config.toml
d_model = 128
router_score = "sigmoid"
normalize_top_k = true
routed_scale = 1.0
init_std_router = 0.0117
lr_router = 0.00189
norm_place = "pre"
attn_scale = 0.177
init_std_qkv = 0.0314
lr = 0.0199
beta1 = 0.9
seq_len = 256
doc_mask = true
dataset = "wikipedia_en"
Below are experts of layer 2 (counted from 0) of a mixture-of-experts language model. Rows are named router (the router's row for the expert), gate (a neuron's input weights, with its number), up (a neuron's input weights, with its number), down (a neuron's output weights, with its number) and show model dimensions 0-127. Each number is 500 + 25 x the weight over its row's rms, rounded and kept within 0 to 999. Numbers have three digits each.
After each expert's rows: a language model's description of what the expert responds to; "comes before" lists some tokens at least twice as common just after its tokens as in all text. This comes from a sample of Wikipedia text that the model never trained on. Tokens count by the router's weight.

# expert 10
router:498559494530486498495491530505449521503500472472496515498476459509509488479537532543517500521491507502462454487503573509468475500463460468546502542522532563474496506508459495507538491506491518507493503542521477505490495519486468492503471501495465520509511490509528489487500458515537496492491519478477518513481470515526532493531482539500564521467488557480517527505503534507517483491513
gate0:493491480498481479463523571511469502486473522453470519542506498496505492480481470490489511534510523493530524467461506475482510522527493481484501476477514533495522493506507508516488484523485520468509493503518489467479481525480496455470480504529508463559483435469529560502452488476495447559472473513488473527494520505503480481531511513495538525466495514468515473503490446503506483490484
up0:522536523511515546503493495494547512473505483480561473512498558506515547515518495483513501487452502499475507543498507474522523482522485511474562523552501507512458483505459484550483555495525509473493490525502495483508523499493532486475519489501492510501467503526472501482507502562513505517466536478515472521480525514504505489485406504501482500520479516482498505462519535466510498501518
down0:518463433466534491475499494514494457492507475544484502482481491555488527455490480482508469482494478494546468474482494538503524480503537531507491526470511516518525511478534494462516547507502473529462486490474501504491527491539476482521468517482471485509473540484501522492515512474528523501540528483462472522491547506461471505477502478506538457505559481488516483486503498512533495522462
It responds to: Name endings
comes before: " |", ",", " (", " and", "'", " ="

# expert 19
router:493496517492428481477465484446474452505500514481500539484526498488494517490458537511523498512510522508520550492530493477490501514520505493518496500510469470476495487483490549553496433501500504451503536490538543475516430462509518501498511472478503513500506507481515483529536520502493533491495510497494491505484493484497505509442489460494504513496490461505477482528546459458456499489536
gate0:526438497506498511555494471485526455488494475498492491488496471512483501496525531540476473498560491482493527515509483505479504461482491495458498507493469493478499449470536543560495492467502521478492467505495527494508462491518512559498430511512466504500519483505492553489487477471500515502503517477466533568488529521499495523497524540511498527503495510473475512507533490504505545467499
up0:487529515466458505475523494490508508461448500498536464519506478537536484478486500484458489518456469531496506498511518525489492514495545491509513552511521529511475465543552433512464478517505493486481508508507473529479506501489492478530481515502491462508500500439472510540513516510463519536522496508513520482520507488489473493522508462443480456493495518515446478502477486478483552476496
down0:501491524514472530485534459476498483474531507506483525556473536514494466513526483465501493517523538482456497537509503513484485496506508509480487511507458498498495483476510501437501457488469470494479549537514448503513538530504497521499488510506440494462509514462528520534539524500488488519519451500453504484481509514492474499519538529512547478510541502519472535483465508510503511515439
It responds to: Common topic nouns
comes before: "ing", "ed", " of", "s", " in", " for"

# expert 25
router:494475444480474490439468513521528485485467465492506527486501506547514533464533478472486502478497545486480434491514514513499483483510519532545485489479465533471469527494456524508519467530476479519498489504493499545487463490478534443528496505510491482480519530492493490492503494505480497513523523473503517524508460514484565521456505543461522495470530496500475486476468503481509511525516
gate0:497448480467465484514532467472468500512499494505487499499488466552511500480517502533477506504504530490510500531526502533471487479506492540532497526405528507508528492556467519482481515489460470540504524486462482489527511540476509494505503481455496486503521484489537453502485471497486510497530461517511469477468456521497507522480528506460468497477484493496456510504527479460509504456512
up0:539492512506479539488486556542497477506526525543457538512480511475492505529473478458528470428484478479516485494516501498510521504498524525485509549495501514506457481434513492492522471539494528550532528509487504529498501512505466472481529518506529514508509469472493484556532488512516470508522471490536464457484473526498515537529511562513504524481500489506497504485502514484506500488472
down0:499504495509480520526496504532528494468480500502513512458525507555468494498481485485468538494529519475498491487508485486466521470537474492465495502570477494509471523486522477529502489534495470449517490507458517503473537482467490485512490531461525508512488476538519504511497463496465542484505479487565444461536478485494487525505470513509486454516477482471515500542506510551503548497475
It responds to: Place-name endings
comes before: ",", " (", ".", " and", ")", "s"

# expert 30
router:487520485525522474514527503524472532477524558483530516470536499467512503532521472533522529511467469523532513528511469522523524474485540521473479508467490463533482516469543502485471524517531527503484486488518470507524496459530482481518529482467540538519488528468516519474527486525467515536473519516483521520531501467520526526488529495487467530487524523532469483527525522477475474529466
gate3:509518512484493500525576479454478467472489468520490456524514492491509505499484455488474501501489500476494494544527497539463508520524467510508504511504497459538549484488502498525477482504438522460522497536496505533469478504508479462507539495539536497486524543548512453508521480514468466492535452477486507488492511529455528495480450471486513502506466514506516507509482530480478504489511
up3:499503489521518470505510485503500487502519494520534465494498475498455495545480499519439492516494536531514534494514481555494453553486494518514495509528562484515484485488470533474489509503478525495523529481489500517500514469498498466448537537502484519432462524477511496471478511541482514487483502497492470482472534489511486519524444497532521459486469477527529457513536490497487482514458
down3:512492520498476487498509472511487497536480488504498530480464475518498526500511486502489535501572525506540510468437484518473424527488469501525523490464485541488512512490474498507494472520549478476512550478502502467469528516508493539516481489498506466518493528493501523538477510501505531509494548499511543467487518484466509546457508529506507444489499489496497516481505514466532521472444
It responds to: Place names and list dashes
comes before: "1", "2", "3", " States", "4", "7"

# expert 17
router:487519488524524472511532504525471532479524559484531515471536497469514505531520472533519531513471470522530512525514469522522523470487536522473481512468490463534484518470544502479471524514532521505487486488518475503527494461526479484512533484466543535519490529471517520472525481528466513539469520518482520518535501466515528524485528493490465529487522525534470483527526521479475474529465
gate3:505491505501474479532542512476487464532489515514472503478513510538498530492503501525464468553544549524485508475525498497510550480481472483492473528492495498513477468513501480467506460478489471458473514494511509497473507502469461522505458510483490452510538499533501555464508511481491535481471506502503448511453507481467509524516474450522513478509532532470535507475544467516487472539499
up3:447509522507466525472493515491548494469521498483471505494516476454496526512483508478510489548467477474473520475526481542532480484498501521497498451518478507454508474505513483542449491498487539502482505501494530489476507494518475460486472503553492506483549514494498480508506560539497508467510494503511480498495509484477490462498505506538426467512488501455440493498543503514473538513486
down3:482513535502490498489538523504482504467511494535461490485522516478471452489507505464507448513552485526507500504468521507520474481498462517472531520520478511495492478462483506496529520504514491533475459552490501519496473495497457514523513489457509509534492501493498529525524490510537538458563461444511481478478495440536548496480476527503528497481517472492512501479489537462524479493466
It responds to: Numbers and mid-word pieces
comes before: "|", "-", "4", "5", "6", "8"

# expert 29
router:507514460541484521489540480509517511519525499487498485519512500495532541499511483554490544537506491489511427493474509478507516495505452484476557523462492456463487505476526521446450500468464482516457493515504534542499508491510494515501511511515504475538490517488509536487523472492501506494486448522473528524524544509510505486519505460527476505480480481447494481516492553485515526515508
gate0:534501464483479515482524486472464457523469537567514472527511514460479500492515480535488529529491464510504453506526482475494529514503433497484524509522508476514523445496504512526534501495498505490488532522500487464525466493479518493542525501483486478501512480486458505507524527456477477494496446527474475467497501513526453475490516504478461506451507497484525504512477536516454512486463
up0:522499522521473495495492483519541545512468543569513475520496485514464493483508482460505481466476530472508489481506520501504511494503527502559491493525458489539518498475519542505496512474474507510523528459481493504526489506540477506525541479469479458505526530454505464474463501467528467476537502488479511525535493500492487484496519484516472513496530521474487532515471511545434458475491
down0:531498507504495533548496465485515521468509528472493519450438532519531520497516511523527516487533490482523513485455465467484480484504508505488518473499495465517532501488510516505455502478491534500478507442498530482530490492477552521513474479506535481484506520505440552520507489483511512498551532475444491508507487494525463491555518461504504523467534461498474480486504485527485495481503
It responds to: Institutional and census nouns
comes before: " of", ":", ",", ".", " in", " and"

# expert 28
router:450512521515484494508542525504510451490517505502503472488485488495499450481526514510484472466487509532519466522532497511504479512538485487462502536594484497472505530488503503478471513529504478579497477540514509472518481488487461474525487467517523503485499477475481498512529501524547523507546476491476526481476483487522475513438517512471486511518538502527474511532495500464496469509503
gate0:516486507531469546507530471481497501497484554482523494534538533462510489496501517473487478514511529517551471528510520512480506519505507504515507539561514495464527477519531472502494472513522499523488500521501526490503507524533499534504505504502481525484506528522468490467466514558550506474534478469521471513461532518490444437454502531540488506485513521526472517483519486471517484470532
up0:532500528495501504514514525502507496465455487497498511458512487506468474481490455523522549485562529461513504512515495486526447473509516481548467478528483487500537481519482504529487512509478507488503465481493514516484507502510502441475497451532522504459443540538505499513496488516449461494521492485452462523550467500551511467504526524474525483521510516489518520492485527515487526498488
down0:509492519537526486534483535528482534496502515526511547493510518553509482485491456516491487453546503506478458485506513475495456492487533493513512437525478514505499497469549526525510484483519533516507513501476507485502528542509471471501509506535503501442543491503503497470487457541464476476462494520464515490526462526498481492523462481479541517516469513499503446537510507453486497510495
It responds to: Latinate suffix pieces
comes before: " of", ",", " to", " and", "ation", "ed"

# expert 3
router:490492530493498474474556474511501507513476512509430479475469539576445482526479494483473493485485506492527516519516479463522503546531520494506509476469486517503551452543509509481498515528489465520436479505494523477508504479495499499514482474453509499522493511492507514488510510447477490520497467491490477475527512477458414479511502522506496494489492498522514497503541499489475516509507
gate3:503559505497484514512511478441513463522442477521523487450517491507487502486489492485499486510528426528491517520522510500519556497542503518529521495496515476489502540447502498480478496471464443515498483515511527541474503529482490511461549485509511546518491494467498513493533529495480531464489538497530506461488486521511517530474494494496454507476500518500456503498502476487474534463498
up3:527505506514515504532521503477540505534510469493460482493497490510495492509474491515440488531454501516516499434486474480478517534533536521504527511462526529486521509459487503507505478492491506483482469477463536492467477505528529507532513484531488522511509467512491562536450512508525479556511477533469505498484493517459506484491442539473482493455499545512544505504519530515521478505508
down3:546499468441521525467492496483519501526500509480550531526486509511479512502483471499496454528488501469506483541521499511495539486513510502554497550525456509473461503491467484511516500488540524512498459514503504514496488504445504516488504486478496430500481513534517469460570544488475490483527516478497535490540502492514492533485500464509531490485481472470481493477488496513456484540505
It responds to: Leading year digits
comes before: "0", "9", " |", "8", "1", "7"

# expert 5
router:485523485523524477509530500522472535479522556484528511470533499467514506533522470536520527511471470522533513527514469524520523474488538521473482509466491463539481518471542501481470523514529527505485487490517471503525493459525475484516533485464539539518488529469515519471526485524466514536469522518485521523532502467520526527486530491488469526487523524536466480527526516473476475530468
gate0:482513548515497495508494523494510489521564488474486484454479506511485531489492508496525521547542462470471458481483531481514494571518519501498530471506517466487490439494504523520517479482488513499521474500477508433516557487486503463488524474501518485515479527480455527511523475475465473456487506492526488524494517499505530545510525526548500488493521508498501518452477502495518491528539
up0:473520541498519532505520508532506492498525477513499508501479530505491498500548513528443478499523495514480513463444496530476503511517486486500469484536472501504502495515538490521488508510500560463501465522479479493493439465504511476477505508522520539507555510481468496473465535502438503514506497463518539455504557519444521506484510495482465473498487502490469491520550518498480497456505
down0:528454492464486522476459536490495512517491542494485495492497491430510488474538492523483492467499492519507503490494489467481472461517527531515488483520524543482506518531485487487525500508443498522466510566525476464512446468520528516521499449520546454476529526482500494500470479511504474534509506472510500504491516513498502487517528529481535501505557487465478494508501488481507477560477
It responds to: Mixed digits and verbs
comes before: "1", "2", "-", ")", "–", " been"

# expert 9
router:516530516502519496507494540524489480464481519491479533519519495514492507534541455515531526485499469519517519502515467543520512536469488514465468524484497493513473519531513511525488498547529549501468485478525478512498498431542479495523506475476549540515525477459513515485449487512477525535495511500490497548506514464536504531471478450456501517502515529506492492497543484466499457509507
gate0:489489515488534480522485500453498512485547532538500494508514487497452472526465474521524510465526501514512508524451492465507540520522444490507451476527530488480537538520438521499510450491520532472484504476470511539468507512511478471532493506486487463489507513499475510498481508522546505501469536518507510488527516510461518537508496474530505480471495495531498459493499467484535451462515
up0:483528487466507512552489503514541523464507482525529509523528520560501504508490454517495451458519496475486537528562546547510484544506544439460515503530499517469508504514444522513487503449487470510524475501518497494517475496506473509496557498521487516509485491495519513476498449503478477496510512511492486468490544503521481538474482482514480507512529493542492500510491518503489511495465
down0:481487480464514516446484475515501443529474514519495502483491452487512520478478483525524481497504506478508468521514523537496506423559504506522485468485488557480492460475485487538490486543472479482486511465453469522504499463480503496482512522535502536469475491509476528525478520527534522466524487519499439502470480512503495475485493506525476492521467512506528495537489471484519519493537
It responds to: Table cell spacing
comes before: "1", "2", "3", "4", " |", "5"

# expert 27
router:543480504512528493509448479485478508500565540482552469521494486481495526549506505470515496576487470527490489486517544491526492490500527507511494527516514542510497522496535497478495485511533529490508490507548503520508475558488420495531535494528533483503506537506508519528469484506491550501489523525461510478470488494476485519487513511457520481501510508507484480517453486485516488496482
gate0:515480514483531496476492532513496502485474564526480516528541475522493497570490493510500465532512473486490491492471501514532474485466445527489535502498504513489513487519509475477512417496449520529473498444515510480526515473487536479514523492504492455487539548485496500522486491496553506516538476472506496495485499481472532549503474469463482514481511500498513485513497523509484532540499
up0:527520473544495513530537470520522460508504477536499493481489517456459485485479517501495518500497480488531476486476493493547509448499525519502487450460477484494497507441495537528520549484517519455504506494493496506493495511446503536479485533473530489506526442495494506533514519519520492503474527428530482518484548482485518473482486520476504498539492481522514518447533477489485495476504
down0:536497518503518517497490493509506500503475476478491518519489502530494530523561462487532484484496530447557504507526505474468542445486456526512509482488465508498524468527468522492493519514468495505497467464513498457465491504487497505500494470542530510533474545509460515513437502501494534521496504508529531531494533512516505536492497486549474473533521493528481471514452515482510471548516
It responds to: Final number digits
comes before: " |", "0", "5", "4", "6", "8"